From a checkpoint of a small mixture-of-experts model trained on Wikipedia: a sigmoid router.
Below are experts of layer 3 (counted from 0) of a mixture-of-experts language model. Rows are named router (the router's row for the expert) and show model dimensions 0-127. Each number is 128 + 32 x the weight over its row's rms, rounded and kept within 0 to 255.
After each expert's rows: a language model's description of what the expert responds to; "gets" lists some tokens that make up at least twice as much of what it gets as of all text. This comes from a sample of Wikipedia text that the model never trained on. Tokens count by the router's weight.

# expert 24
router [ 37 129  87 126 145  63 151 114  69 193 167 147 121 159  92  96 110 122 167 111 112 161 112 118  95 127 102 107  36 195 122 161 205 132 104 165 195  85 127 152  81 118  51 141  94  70 150 136 111 113 105 127 103 118 132  61 129 107  79 103 107 135 130 115 139 140  72  87 123 136 135 144  65 134 104 193  61 162 100 100 130 129 127 131 133  85  60 112 137 155 151 141 109 127 121 139 112 124 124 154 148 135 183 111 171 211  88  93 123  75 157 149  87  97 111 196 132 166 167 169 123 115 136 145 116 124 135 118]
Description: Table pipes, foreign name pieces. Table cell pipes and closing parentheses, plus inner syllables of foreign surnames and given names, e.g. Pas-che-tta, Nov-ak-ović, Val-é-ria.
gets: " |", ")", " (", " –", "ch", " in"

# expert 25
router [121 120 104 183 129  93 129 111 142 150  96 150  91 109 123 137 146  40 171  56 142 128 133 156 148 150 144  98  83 133 106 182 156 115 121 123 162  95 166 121 124  98  85 144 139 112 156  83  89  85 105  76 124 164  61  95 138  92 132 143 172 135 117 145 142 167  78 124 125  95 126 153  75 123 116 172  99 152 155 114  93 181 115  48 137 113  76 113 100 135 167 118  96 125 107 128 166  71 105 143 123  94 153 148 126 122  84 122  94  80 106 115 114 128  70 129 149 113 164 135 158 159 138 111 134 132  70 124]
Description: Capitals in citations. Uppercase letters or opening pieces of names after brackets, quotes or list dashes, in references, taxonomy authorities and place lists, e.g. (Rothschild, Germantown, Andersson.
gets: " I", " E", "S", " T", " W", " U"

# expert 37
router [  0 121  99 148 138 147 143 128  90 163 155 160  91 134 153 123  51  81 119 123  95 168 128 130 137 172 122 121 103  94 165 190 151 146 123 159 159 109 136 113 202  92 107 194 124  99  67  92 113 158 107 111 119 106 112  88 101  93 178 144 140 171  79  92  95 137 121  81 106 129 166 130  64 164 106 156  85  96 155 156  91 165 124 119 114  88  63 104 122 101 102 134 149 147  80 115 142 126 127 116 127 107 103 128 145 136 117 119 105  57 143 103  66  68 117 140 164 126 149 164 124 202 119 126 160 162 124 150]
Description: Past-tense verbs. Past-tense verbs and "-ed" suffixes in biographical or historical narrative, such as led, won, received, purchased, switched, plus the word "with".
gets: "ed", " with", " on", "ick", " led", " found"

# expert 44
router [ 81 172  66 143 108 125 162 107  73 188 117 154 143 118 105 136 129  77 151  86 120 164 165 140 138 118 104 130  44 173 127 216 165 153 145 164 202  81 117 138 185 112  50 180 126 150 122 105 122  82 103 123  85 157 111  92 128 122 166 132 108 143 150  92 116 180 117  94 116 112 114  97  84 187  90 181  80 166 147 115 128 153 136 139 129 122  69 118  86  99 107 115 103 104 106 149 173 148 114 168 140 108 131 137 140 159 107 130 120  24 142 128 124 101 113 153 123 148 121 137 150 169 148 113 136 125 127 125]
Description: Slavic/foreign name letters. Letters inside Slavic, Turkic, Japanese or German names, especially z, j, k, as in Mozart, Tauziat, Hamaguchi, Kazakh.
gets: "z", "0", "j", "t", "O", "k"

# expert 17
router [ 93 111 102 156 109 145 109 101 116 166  94 142  96 114 133 162 114  51 175  62 139 158 120 120 155 121 157 109 102 115 142 182 161 143 119 121 187  76 165 106 137  96  61 177 148  79  86 137 120 101 124  96  67 143  87 114 106  97 104 134 144 161  89 101 168 135  51  90 102  90 108 115  61 140 125 185 138 182 176 142  73 128 123  79 125 101  66 109 134  87 144  89  94 127 107 116 134 101 124 131 122 154 117 150 129 147  85 105  92  78 126 135 133 109 106 152 164 138 160 172 172 202 143 164 137 196 127 133]
Description: Capital word-initial letters. A single capital letter beginning a split proper noun or acronym, as in A|yrshire, N|BA, B|reeze, often after parentheses or pipes.
gets: " D", " B", " S", " M", " L", " C"

# expert 30
router [ 42 100  98 160 129  88 116  97  79 190 103 128 138  60 110 120 110  56 140  80 105 137  80 110 100 143 109  81 107  94 163 201 152 122 139 138 209  67 141 136 133  81 120 169  76 101 124  98 110 102  73 128 118 144  71  26 109 138 104 114 133 132  87 134 123 140  81  86  97 108 184 145 102 151  97 192  92 145 136 171 102 159 134 139 123 106  99 123 120 154 122 121 115 137 121 123 165 183 110 166 110 108 146 119 138 110 119 133 121  87 132 125 141  82 122 153 118 115 162 160 125 129 143 168 139 149 161 130]
Description: Label colons, table pipes. Colons after field labels in infobox-style lists and pipes starting table rows, e.g. "Total:", "Distributed by:", "French Open:".
gets: " |", ":", "|", ";", "-", " –"

# expert 9
router [108 138  53 166 154 124 106 127  81 164 101 112  84 110 129 169 150  65  86  71  91 149 147 164 151 197 118 131  81 126 133 162 142 123 115 114 191  75  76 111 123  72   5 146  90 122 127 105 154 141  87 154 138 159 163  46  86 108 171  95 152 187 100 111 133 127 119 135 123  83 160  97  68 113 130 205 129 131 146 117  80  97 139 103 146 122  68 106 139 124 128 136  57 140  97  81 137 143 141 129 124 169 107 109 151 185 137 107  98  97 132 100 113  69 131 141 127 172 113 181 113 160 105 133 144 122 138 167]
Description: Copulas and commas. Forms of be (was, is, are, been) after a subject, especially census statistics like "population was", plus commas and table pipes.
gets: ",", " was", " is", " |", " are", " were"

# expert 23
router [ 87  98 100 178 117 141 112  99  83 136  66 148 100 101 124  89  86  93 154 136 134 171 167 117 157 211 120 104  90 121 145 185 113 156 127 147 184  95 147 141 118  99  99 208 142  92 164 105 156 132 115 103  87 137 130  44  88 115 171 145  99 147  90 143  92 195 145  82  85  14 155 154  19 127  86 193 122 195 162 106  98 159 127 143 145 125  73 119  80 146 139 141 115 165 137 125 130 178  94 169 138 149 144 165 162 146 123 113 109  94 118 143 105  96 128 139 134 123  89 119 121 152 115 151 135 136 101 147]
Description: Spatial description words. Location, direction and shape words in geographic or architectural descriptions, such as near, south, along, gabled, steep, bounded.
gets: " the", " of", " in", " a", " to", " from"

# expert 19
router [128  99  85 132  89 121 124 124 152 184 102 117 112 110 108 123 126 118 181  96  71 182 114 110 132 149 145  99  67 137 143 201 188 150 106 118 194 119 128 105 147  71 102 125  96  83 109  94  95 114 127 109  53 197  87 100  69 116 137 156 131 135  55 122 129 147  67 109 106  99 134 138 115 140 174 178  93 126 152 153 125 163 135 111 132  83  29 100 146 127 132 132 139 133  99 132 127 166 157 161 137 114 194 151 177 173 134 130 108  46 122 116  90  73 107 158 152 112 134 128 142 146  82 130 141 208 109 114]
Description: Spaces before numbers. Standalone space tokens before numbers in tables, lists and dates, e.g. "US 117", "with 21 goals", plus infobox field words like Coordinates, Species.
gets: " ", " $", "–", "(s", " Coordinates", " Location"

# expert 49
router [ 66 113  62 116 110  89  90 110 111 188 102 150 116 131 148 131 152 109 168  90 126 155 147 123  92 159 147 118  67 108 135 159 100 131 121 133 178  75 152 102 131  36 107 159  73  88 139  84 119 144  94  98  96 171 119  74 129 148 137 172 162 155  80 133 116 145 131 101 107 114 145 142 100 126 112 143 134 186 160 137 119 132 177 104  67  79  51 111 107 146 145 128 130 159  81 101 146 160 102  91  97 138 120 157 134 131 139 156 110  59  91  99 106  89  67 144 179  96 121 167 130 176  83 195 123 150 155 158]
Description: Mid-word syllable pieces. Inner word pieces like en, an, ern, hen inside words such as Listen, Waffen, antennae, plus adjectives like public, private, human.
gets: "en", "an", "un", "hen", "ong", "ern"

# expert 8
router [102 152  64 142 114 117 128 120  70 129  78 117 120  97 159 155 107  86 186 134 166 123 133 114 165 160 115  98  79 143 166 155 106 170 120 126 195  91 145  72 116  81  97 136 123  84 104 112 101 121 114 111 111 181 109 123 144 186 120 143 146 145  71 131 127 137  49  66 119 134  88 111  90 153 105 185 122 161 166 112 126 120 122 109 133  51  70 104  88 110 114  92  54 126 114 122 147 156  98 119 143 102 136 141 101 151 131  99  83  87  99 111  93  87 124 124 205 121 108 122 120 105  99 155 103 174  82  86]
Description: Line ends, prefixes. Line breaks ending list items and table rows, final ISBN digits, and word-start prefixes like re, co, pre, Pro.
gets: "\n", ")\n", " N", " re", "2", "1"

# expert 50
router [ 64  93  95 154 152 111 117  98  89 158  52 128 107 144  80 118  96 128 168  97  62 146 164  98 113 203 144 125  65 124 172 192 141 152 133 149 172  62 140 134 107 127  81 161 122  80 115 125 143 123 132 102 147 151 146  69  90 113  89 123 120 160 123 136 151 138  57  85 131 119 119 138  83 102 133 244  54 180 188  99 109 105 110 100 122  68 105 106 108 132 102 116 112 144  83 118 120 120 154 120 126 151 155 135 145 106  79 109  71  71 136 130 104  88 127 156 156 122 182 165 129 143 136 148 119 196 105 148]
Description: Word-initial single letters. Single lowercase or capital first letters starting a word, often after a hyphen or article, such as g(oggles), so-c(alled), st(uffed).
gets: " f", " F", " s", " p", " c", " d"

# expert 51
router [ 96 128  81 120 142 140 136 102 136 189 114 175 117  93 152  88 110 130 160 106 110 145 141 129  87 146 147 108  39 130 124 186 119 153 121  94 153  66 152 121 126 100  61 190 170  91 108  50 135 135 137 123 120 176  55 110  95 133 136  90 130 131 157 125 143 133 117  65 116 108 115 146  82 134 112 241  95 183 160 134 131 138  95 101 133  77  91 112 112 143 129  70 104 185  86  76 147 131 112 120  93 118 176 132 104 150 124  94  86  63 132 106 124 115 106 160 168 121 148 120 137 174 126 131 121 193  70 111]
Description: Scores and table digits. Digits following a dash or colon in scores, records and times within results tables, like 0–3, L 52–76, 2:56.
gets: " ", "0", "1", "2", "3", "–"

# expert 53
router [ 85 145 116 201 140 131 143 109  64 165 133 123  90 124 125 108 131 143 132 114 125 172 185 152 155 210 115 124  93 136 124 180 140 144 113 115 152 109 102 141 144 100  99 145 105 107 134 123 135 118  71 121  98 148 168 120  85 136 178 153 122 137 138 133 152 166 111 101 151 121 145 178  88 125  92 187 108 144 159 147 131 136 103  67 125  84  21  77 129 112 140 135  77 145  98 122 119  89 122 150 140 124 193 102 201 139 131 134  71  83 127  95 141  86 149 165 146 127 168 160 125 177 101 122 128 166 142 108]
Description: Clause connectives, sentence openings. Relative pronouns, conjunctions, commas and sentence-opening date or discourse phrases, such as which, who, when, For this reason.
gets: ",", " that", " he", " which", " He", " who"

# expert 52
router [ 30 115  81 145 124  66 167  86  90 183  78 137  90 121 101 126 145  61 162 111 121 156 184 136  88 180 133  84  73 123 150 160 160 158 115 122 139  88 102 114 151  80  68 126  49 126 131 104 124 143  94 118  92 137  81  58 101 111 153 110  98 148 147 115 159 145  90 105 120  67 131 145  76 153 106 181  42 165 150 106 105 141 127  86 109 107  99 124 146 124  94 101 127 128 132 113 122 152  95 174 107 112 143 181  95 181 107 111  86  69 152 128  60 100 120 157 145 167 119 208 162 144 175 131 139 158 161 145]
Description: Plural endings, place names. Plural and word-final suffixes like s, ers, ions, ates, and compass or proper-name words such as West, South, States, America, Awards.
gets: "s", "ers", "es", "ies", "ors", " West"

# expert 54
router [ 66 119 108 126 108  96 104 108  66 157 102 132 118  56 135 171 102 109 145  91  65 157 123 101  73 192 125 103  81 158 141 162 176 154 107  93 194  61 140 133 113 118  75 150  68 116  96 137 116 131 117 116 109 163  75  83  86 116 164 126 109 168  95  99 109 134 114  77 140 130 158 183 112 144 123 185  98 110 100  91  78 167 154 105 105  99 125  96 127 118 129 142 126 131  60 150 168 145  84 150 126 116 154 141 178 170 100 138 112  81 127 139  78  97  90 167 180 135 154 151 128 177  93 145 134 143 102 119]
Description: Sports results vocabulary. Words and cells in sports and competition records, e.g. football, Championships, medalist, Team, breaststroke, standings, plus biology Genus/Species labels.
gets: " |", "ing", " Team", " football", " team", " gold"

# expert 15
router [130 118  69 122  80 134 130 128  98 209  46 129 127  74 130 101 134 134 135  85 160 156 138 105 108 189 126  90  16 168 112 143 146 117 139 128 177  49 141 161 103 102  69 160 108 104 146  53 130  60 115 103  67 144 112  60  88 120 118  98 146 135 136 115 156 150  83  97 103 124 141 116 102 163 123 174  90 162 143 113 103 111 192  94 145 127  40  91 137 112 164 124 112 133 100  84  90 166 128 127 129 106 130 135 118 135 118 184 110  56 142  97  69 116 158 118 179 151 150 142 153 184 108 117 103 171 143 120]
Description: Consonant name fragments. Single letters or short pieces inside foreign names and words, like Cerro, Srpska, ibn, plus pipes in football squad and hockey tables.
gets: "r", "l", "m", " R", "n", "g"

# expert 36
router [106 113 125 126 137 141 133  64 141 192  99 125 139 115 134 144 117 145 151 119  83 165 150 108 146 191 104 133  59 175 130 149 108 129 139 118 149  69 143 117 153 137  41 135  57 106 122  66 167 107 118  85 111 147  93 116  78 101 141 151 151 173  91 124 175 149  91 124 147 121 160  96  74 135 123 173 140 187 155 123  99 145 123 115 138 105   8 128 123 116 121 129 122 173 129  95 107 129  76 177 133 121 164 133 128 184 128 125  72 108 103  97 116  86  90 170 160 107 133 175 121 192 132 166 120 152 154 132]
Description: Articles and determiners. Articles and possessive determiners before a noun phrase, usually after a preposition, e.g. the, a, an, his, their.
gets: " the", " a", " The", " an", " his", "'s"

# expert 41
router [ 91 139 112 130 144 118 129  86  84 175  75 157 131 128 100 136 104 102 127 108 113 151 123 106 151 173 114 110  38 115 151 165 106 166 108 107 181  46 121 143 108 124  44 144 133  84 102 120 166 100 135 108  48 147 124  99  81 142 168 117 136 168 130 145 124 133  90 133 120 142 143 136  61 125 126 177 122 136 136 138  86 106 171  73  59  60  95 135 121 135 141 160  69 127 109  91  95 110 128 109 137 111 129 104 154 146  71 111 126  67 185 132 108 151 149 197 182 132 134 183 152 167 110 110 128 198 118 103]
Description: Modal verbs, word fragments. Modal verbs like would, may, can, and stem fragments inside longer words, such as Part|n|ers, imp|ossible, terr|orists, Iv|orians.
gets: " to", "v", " H", " L", " V", "p"

# expert 7
router [ 91 103 132 123 132 115 160 137 118 138  75 128 102 105 142 106  85 123 170 107  88 167 121  94 121 220 101 124  82 166 107 139 138 174 130 135 157  85  95 136  90 120  77 172 177  40 119  90 109 148 118 125  56 182  91  85  51 100 125 134 150 129 106 114 142 150  99  98 131 128 129 110 101 140 127 128  80 113 186  74  86 151 133 142 120  82  69 115 108 150 125 123  73 134 131 136 119  97 138 155 127 134 130 200 154 125  96 131  62  88 136 103 117 115 160 175 121  91 142 179 159 101 108 159  87 151 117 100]
Description: Modals, to, years. Infinitive "to" and the verb after it, modals like would, can, will, the year prefix 19/20, and dashes in date ranges.
gets: " to", "19", "–", "c", " not", " c"

# expert 56
router [ 64 133 102 135 136 141 150 117 124 207 126 111 105  93 164  99 125 138  91  76  87 175 135 162 116 152 111 136 102  76 117 170 117 120 114 118 159 110 102 140 137 104  55 149 153  74 147 109 116 157 107  78  43 116 148  70  81 106 129  91 118 140 135 160 128 166 146  59 123  71 138 121  74 150 148 175 109 127 140  86  95 131  95 125 101  75  54  87 161 146 121 114 123 176 118  83 110 136  95 112  99 178 122 163 158 170  96 128 109  45 119 105 126  92 106 154 150 117 133 129 127 172 134 184 142 179 147 158]
Description: Table stats punctuation. Closing parentheses, percent signs, minus signs and pipes in statistics and election tables, plus of and and in census phrases.
gets: " ", ")", "%", " of", " |", " |\n"

# expert 1
router [ 89 106 115 122  94 155 128 121  63 180  95 143 154 139 149 157 114  61 146 105  92 167 114 130 147 118 138 125  43 126 100 134 181 139 148 159 164  59 126 122 117 109  81 189 150  94 130  89 128 124 121  99  15 195  98  86  82  94 122 170 144 146 135  57 164 158 116  92 102 127 110 118  78 135 121 198 173 161 143 134  67 187 149  86 118 107  78 112 136  97 113 139  79 110 133 134 128 116 121 155  70 167 133 173 130 130  89 126  94  85 137 109 100 116 131 135 144 155 162 147 168 171 143 122  98 180 114 149]
Description: Name-initial capital letters. Single capital letters or short capitals starting a foreign proper name, often a surname or place in tables and lists, e.g. M(olnár), K(uala), D(eng).
gets: " B", " M", " S", " R", " C", " T"

# expert 10
router [ 57 104  97 144 139 110 106 117 113 199  92 114 125 107 141  92 115  82 171 120 131 148 130 106 108 255 120 134 127 155 146 237 143 155 116 133 149 101 141 148  80  81 108 144 171  72 102  77 132 128 111  95 136 196 141  72  87 133 128 114 124 155 145 143 144 164  66 129 130  75  81 101  68 163 114 170 148 152 147  87 109 103 124 130 136  68  39  92 137 110 112 153 100 176  83  99 135 149  87 147 122 128 161 171 140 132 106 113  77  86 157  99 111 128  83 147 122 114 157 168 170 175 110 137 150 109  77 167]
Description: Prepositions after nouns/verbs. Prepositions such as of, in, from, between and during following a noun or verb, e.g. close to, heart of, died in.
gets: " of", " in", " for", " on", " from", " at"

# expert 46
router [100 100 111 134  74 122 165 126  77 133  68 146 123  89 118 118 102 114 164  95 122 126  93 120 135 141 130 115  29 154 151 183 155 152 125 158 180  82 156 131 162  80  70 164 125  75 150 110  98 131 104 100 125 133  66 128 123  97 121 121 127 138 102 112 110 154 143  65 147 163 132 129 103 166 120 153 103 145 141 108 120 134 157  77 131  99  63 132  80  96 152 144 143 167 157 129  85 159 111 103 107 158 203 116 110 144  99 105 114  60 154 118 101 118 121 191 179 115 163 113 112 181  91 141 153 144  77 123]
Description: Numbers and number words. Digits and number pieces in tables, dates, scores and counts, e.g. 20-26, 19, 88-4, plus number words two, three, several.
gets: "1", "2", "3", "20", "4", "10"

# expert 43
router [ 56 110 136 127 107  84 143  81  71 183 117 169 130  87 129 113 116  59 135  98 114 169  91 123 112 122 122  77  89 127 165 131 126 120  99 173 196  52 133 104 140  99 113 156  68  76 151 135 102 125  74 119 114 152  86  76 124 116 168 152 146 126  60 128 129 147 131 113 153  86 119 144 100 118 112 197  89 168 122 145 131 106 101 150 108 130 137 129  91 172 158 113  81 139 100  83 124 126 119 144  99 110 187 122 120 153 131 104 130  75 116  94  80 108 114 161 129  95 184 174 172 137 160 120 120 159 134 119]
Description: List and table punctuation. Line-initial hyphens, pipes and colons structuring infoboxes, tables and taxonomy lists, e.g. "- Father:", "| 6 | MF", "Class:".
gets: "-", "|", ":", " |", ";", " |\n"

# expert 61
router [ 76 135 110  92 125  65 127 103  98 144  71 145 105 138 122 168 122 101 175 140 105 146 169 127 128 171 134  99  50 145 186 151 147 162 110 119 171  58 107 139  70 113  68 175 111  92 158 106 125 113 126  90  92 184 117  26 109 124 131 165 135 124 170  93 130 159 102  84 141 129 160  78  74 144 158 206 106 139 167 137  85 127 135  73 126  61  94 101 153 146 138 109  83 137 110 147 112 133 155 118  80 190 172 144 145 123  70 111  91  64 109  95  85 126 133 174 120 121 132 130 155 135 127 118 107 185 125 123]
Description: Word-start syllables. Opening syllables of foreign personal names and of ordinary words, such as Ch, Sp, Mar, Luc, Fil, viol, Pol.
gets: " Ch", " p", " t", " m", " P", " s"

# expert 4
router [ 55 120  38 124 126 104 143 137 104 200 136  96 114 149  81 142 118  89 213 114  81 155 152  90 108 131 123 123  78 133 162 145 168 149 110 127 205  85 159 124 130 106 100 134 110 101 146 111 107 102  99 121 120 119  83  60  90 112 111 127 138 167 143 108 130 175 115  68  97 158 137 147  71 150  87 171  67 145 131  80  78 143 185  75 115  90  63  80 164 105  76 112 133 128 122 124 141 119  84 145 127 124 135 169 149 199 103  82  59 107 125  67  76  95  77 174 107 122 128 142 121 134  96 173 144 155 124 132]
Description: Table cell separators. Pipe separators, spaces, brackets and dashes in tables and lists of names, plus word pieces right after a capital J, such as J-uss-i, J-ard-in.
gets: " |", " ", ")", " –", " (", " by"

# expert 11
router [135 125 123 131 158  96 107  89 159 155  83 141 128  93 131 137  94 136 151 127  84 158 162 131 119 184  69 124  39 143 154 137 119 127 170 106 136  61 106 140 155  96  42 141  68 130 106  95 146 126  89 121 129 135  83 106  83  96 135 135 114 160  69 132 162 170 109 130 138 129 136 105  68 130 136 210 143 176 145 140  94 134 140  96 113 112  43 125 113 123 119 127  96 153 124  92 106 136  67 133 134 142 161 134 135 164 145 130 101 113 112 118 117  55  85 194 185 128 139 185 145 156 144 182 133 145 177 132]
Description: Determiners and possessives. Articles and possessive determiners starting noun phrases, often after prepositions, such as the, a, his, and possessive 's after organization names.
gets: " the", " a", "'s", " The", " his", " an"

# expert 13
router [105 135 108 156 116 109 141 117  80 155 125 137  77 116 110 131  93 147 103  92 110 176 110 132 110 180 125  95  64 144 159 160  82 120  66 141 211  60 124 132  87  85  76 150  62  62 146 124 129 118 100  90 128 161 166  95  79 104 163 139 139 170  98 136 156 203 166  83 142 150 102 137  75 132 116 172  99 154 157 142 136  97 173 100 147 160 111 120 159 119 160 128  73 103 105 153 157 130 152 109 142 109 164 116 183 176 138 156 125  97  97 139  89  70 132 118 163 113 121 132 117 173 136 124 136 132 122 151]
Description: Conjunctions and auxiliaries. Function words joining clauses in narrative prose: and, or, was, is, being, be, he/she, also, then, often after a comma or sentence start.
gets: " and", " was", " is", " he", "-", " were"

# expert 58
router [ 85 155 106 164  83 120  82  95  91 150 122 121  87 117 141 144  70 105 128 126 123 171  95 138  56 199 125  70  46 128 142 142 151 135 115 110 165  75 137 138 140  87  94 144 158  71 160  91 129 133 119 102 119 161 113  93  91 141 106 166 111 157  87 158 112 120  94  39 115 122 148 121  78 149 108 188  99 158 147 106 101 145 152 138 148 113  81 111 122 159 167 116 114 160  81 172 135  89 143 141 101 158 120 193 165 144 118 142 109  52 114 128 144 102  62 145 153 140 173 132 112 134 109 110 105 181 114 122]
Description: Infobox punctuation and units. Closing parentheses, invisible spaces and unit tokens in infoboxes and tables, e.g. marriage-date brackets in Spouse fields, coordinates, ft, kg, lb.
gets: ")", "m", "′", " m", "0", " ("

# expert 16
router [113 127 135 126  93 158 121 117  80 190  96 102 116 113 183 106 119  66 159 132 138 145 110 171 171 131 113 111  84 177 130 185 104 113 123 138 192 133 134 102 102  17  74 130 118  62 119 102 101  78 114  93 132 173 126 132 102 119 163 130 128 159 114 123 107 205 129  71 165 134 105  92  57 148  67 194  90 200 143 101 159 109 113 134 139  82  78  80  89 127 131 135 100 170 117 105 135 151  82 107  85 127 147 129 138 150 141  89 114  74 129 125  95 109 125 180 150 145 147 149 140 158 126 161 114 156 100 154]
Description: Line breaks, list starts. Line breaks ending list items, table rows and headings, plus the hyphen or pipe starting the next line, and an 'or' word piece.
gets: "\n", " |\n", "-", "|", ")\n", ".\n\n"

# expert 21
router [ 53  88 106 156  93 139 153 119  71 125 109 136  77 134 127 182 109 116 159  70 104 165 176 127  90 226 137 174  71 168 155 192 150 122 108 120 194  81 129 136 148 104 109 156  93 104 121  66 125 152 102 126  57 165 143 101  65 110 171 103 128 142 103 114 147 153  96 115 105  99 137 113  35 103 126 159 110 155 148  98 110 141 141  56 127 120 130  90 136 129 111 169  99 174 110  86 121 128 131 137 114 124 143 113 157 154 166  97 102  77 155  75 112  95 150 169 152 146 151 156 142 169 152 151 101 151 126 169]
Description: Verb suffix completions. Endings completing verbs in expository prose, such as -ized, -ated, -ing, -ed, -ies, e.g. popularized, humiliated, solidified.
gets: "ing", "ed", "ated", "s", "es", "ation"

# expert 45
router [117 124  57 133 118 128 112 129 144 205 130 107 100 104 109 137 110 118 155 108  80 172 153 153 116 147 137 134  26  87 132 197 177 140 140 134 223  80 100 106 136 109  75 135 154  45 154 100  99 107  89  91  83 144  84 107  99  91 144 130 147 135 100  92 151 147 106  90  95  90 137 143  87 115 143 210 107 126 146 129  68 151 170 105 124  95  51  69 116  90 129 123  93 145 116 101  71 104 111 126 114 137 102 147 132 172 103 104 105  33 124  97 112  97 102 140 197 112 132 112 162 156 115 135 145 162  81 140]
Description: Space before numbers. Space, bracket or currency token just before a number in statistics and tables, like "for every 100", "(69)", £, $, percentages.
gets: " ", " (", "–", " $", "10", " −"

# expert 47
router [ 81  97  96 148 105  94 148  90 159 181 114 115 126 102 128 129 131  52 154 103 150 115  98 137 123 148 132 113 108 143 148 190 141 152  86 158 173  80 133 102 147 116  58 185 129 149 134 106  99  70 142 127  78 117 117 107  61 130 139 142 117 141  96 148 151 173 124  92 127  83 145 124  49 145  77 145 142 171 183 151 125 188 147  64 138  93  55  69 113 134 121 129  76 147  93  99 102 161 138 120 100 139 158 146 106 171  84 105  81  76 148 124 146  86 107 158 133 156 184 133 144 186 103 163 113 136  76 113]
Description: Quotes, brackets, symbols. Quotation marks, brackets, math markup symbols and CJK characters, such as ", (, }, _{, $, and Chinese name characters.
gets: " \"", "\"", "'", "}", " (", ")"

# expert 63
router [105 114 107 130 148 130 124  50  62 162 139 141 111 105 122 116 124 107 175 140 123 128  66 143 148 252 119 116  97 152 137 152 164 149 119 116 185  79 187 170 142  67  40 137 130  86 151  98 118  74 112 156 135 148 126 109  85 130 173 126 143 177  66 102 147 125 115  96  89 173 131 145  29 144 114 161 117 111 127 132  88 112 120  88 138  91  92  79 130 141 157 145 118 115 110 104  96 153  94 125 104 128 149 118 163 186 164 125 102  46 114  77  72 104  95 172 219 137 127 171 121 161  90 136 116 169 134 172]
Description: Mid-word vowel-r syllables. Middle syllables of ordinary words with vowel plus r or l, like promulgated, Westmoreland, grunge, fencer, crossover, warehouses.
gets: "er", "or", "ul", "ar", "ro", "ou"

# expert 39
router [ 69  88 110 181 132 114 141 104  61 164  38 147 133 104 105 144  79 109 136  90 124 113 145 150  92 206 126  78  62 113 180 154 151 143 179  95 188 110 113 130 135 117 114 157  82 104 109 123 128 152  87 125 110 182  51  90 109 107 129 125 121 151 103 160 126 147 115  89 127 125 139  99  77 161  85 174  88 152 139  76 117 162 157 102 114  62 128  99 118 137 145 122 106 146 114 128 124 159  77 162 124 114 192  94 128 164  87 149  92  88 160  89  96  93 130 140 181 179 142 203 172 140  77 121 136 177 138 142]
Description: Sports vocabulary. Sports terms and table cells in sports articles, such as game, League, Cup, round, debut, started, Final, plus season pipes.
gets: " |", " season", " League", "1", " team", "0"

# expert 33
router [ 18  76 106 138 136 112 158 103  69 138 141 136 104 135 120 148  83 115 159  98 109 173 153 127  91 134 122 170  36 118 151 206 140 169 178 143 198 112 116 126 164  81 112 156  93 115 172 101 136 135  74 133 126 185 109  78 110 108 169 130 100 146  99  82 108 148 122 103 154 119 143 143  79 113  83 177 108 150 175 118 113 145 126 112 115 123  80 101 118 100  97 158 126 201 118 107 141  96 117 162 129 142 151 127 183 168 124 109  91  73 134 103  87  53 145 173 131 105 159 146 124 172 128 172  79 185 117 162]
Description: Narrative action verbs. Past-tense and -ing verbs of action in biographical narrative, often after he or to, like moved, heard, chose, discovered, went.
gets: "ing", "ed", " him", "es", " out", "s"

# expert 6
router [113 110  55 159 123 149 128  98 113 152 134 139 117  86 146 139 152  86 131 104 165 151 144 164 109 155 111 133  98 133 170 136 118 137  92 138 172  59 113  81 134  80  80 172  50  87 142 136 119  95 105  96 105 175 112  69 111 138 129 120 129 139  70 117 144 147  84  99 121 123 167 148  66 154  93 199  96 142 124 138  97 143 142  89 120 102  44  86 117 130 150 131  99 144 125 112 117 105  95 135 105 188 113 119 140 146 126 122  85 113 153 121 114  79 110 118  62 139 159 155 119 152 131 192 157 140 150 155]
Description: Mid-sentence separators. Commas, colons, semicolons and dashes inside sentences, lists and tables, e.g. "Puerto Rico, in", "Scalia, joined", "Highway 1 –".
gets: ",", ":", " –", "),", ";", " -"

# expert 40
router [ 53 108  73 154 155  86 134 120 113 173 107 143 145  80 125 142 127  87 149 106 119 155 131 159 135 203 111 114  79 133 188 196 167 205 131 142 187  91 165 166 174 104  71 103 116  97 124  75 156 124 123  99 152 134 146  92 134 152 143 112 156 140  87 136 147 157  47 120 142  77 146 104  71 142  94 163  88 150 150 151  78 160 132  95 110  84 129 120 135 124 102 123  58 151 122  84 111 124 128 112 103 106 141 170 164 125 128 135  79  46 105 110 154  93 115 126 156 133 139 127 190 177 113 104 130 139  92  98]
Description: Do/so and odd pieces. Auxiliaries do, did, does, so, plus word pieces after a capital F or S in names, e.g. suffr-ag-ist, F-ow-ler, and CJK bytes.
gets: " for", "ang", " of", "ag", "ig", " do"

# expert 34
router [ 89 114 108 157 102 117 147  85 121 161 108  95 133 133 144 142 109 117 159 161 129 121  97  85 158 234 102 120   3 141 143 200 101 111  87 108 155 112 134 154 128  73  43 143 100  86 164  98 190 125  77 158  92 137 129 104 107 126  99 112 179 151  73 130 166 154  93  79  97 156 145 144  71 162  92 164 104 132 125 108  92 134 101  63 101  81  80 100 145 156 144 142 127 138 138 107 128 146 132 142  81 133 166  87 127 169 137 115 127  53 142 120 128 122 115 155 159 174 130 180 157 149 126 133 160 164 138 120]
Description: Mid-word pieces, demonstratives. Middle word pieces in names and technical words, such as ic, ent, as in Pentagon or Caliphate, plus this, same, following, similar.
gets: "ic", "ent", "at", "is", "ian", "or"

# expert 22
router [ 33 143  72 147 117  94 145 102  80 159 153 146  86 112 135 124 135  70 172 157 150 146 122 126 156 181 100 126  28 109 165 175 127 105 107 138 144  95 117 148 125  89 123 178 114 130 146 150 116 149  83  91 110 196 113 108 100 136 135  91 163 154 133 103 147 183 131  58 111 115 155  89  98 140 124 164  67 109 126 150  89 149 130  74  86 106  71 124 121  73 103 136  82 115 152 131  73 148 101 132  88 129 131 155 133 161 147 109 112  66 156  85 103 124 105 188 114 108 126  92 152 148  99 152 133 155  98  93]
Description: As and time conjunctions. The word as after verbs like known, served or proposed, time conjunctions like after, until, before, when, and 'ur' or 'r' word pieces.
gets: " as", "r", "ur", "im", " after", " As"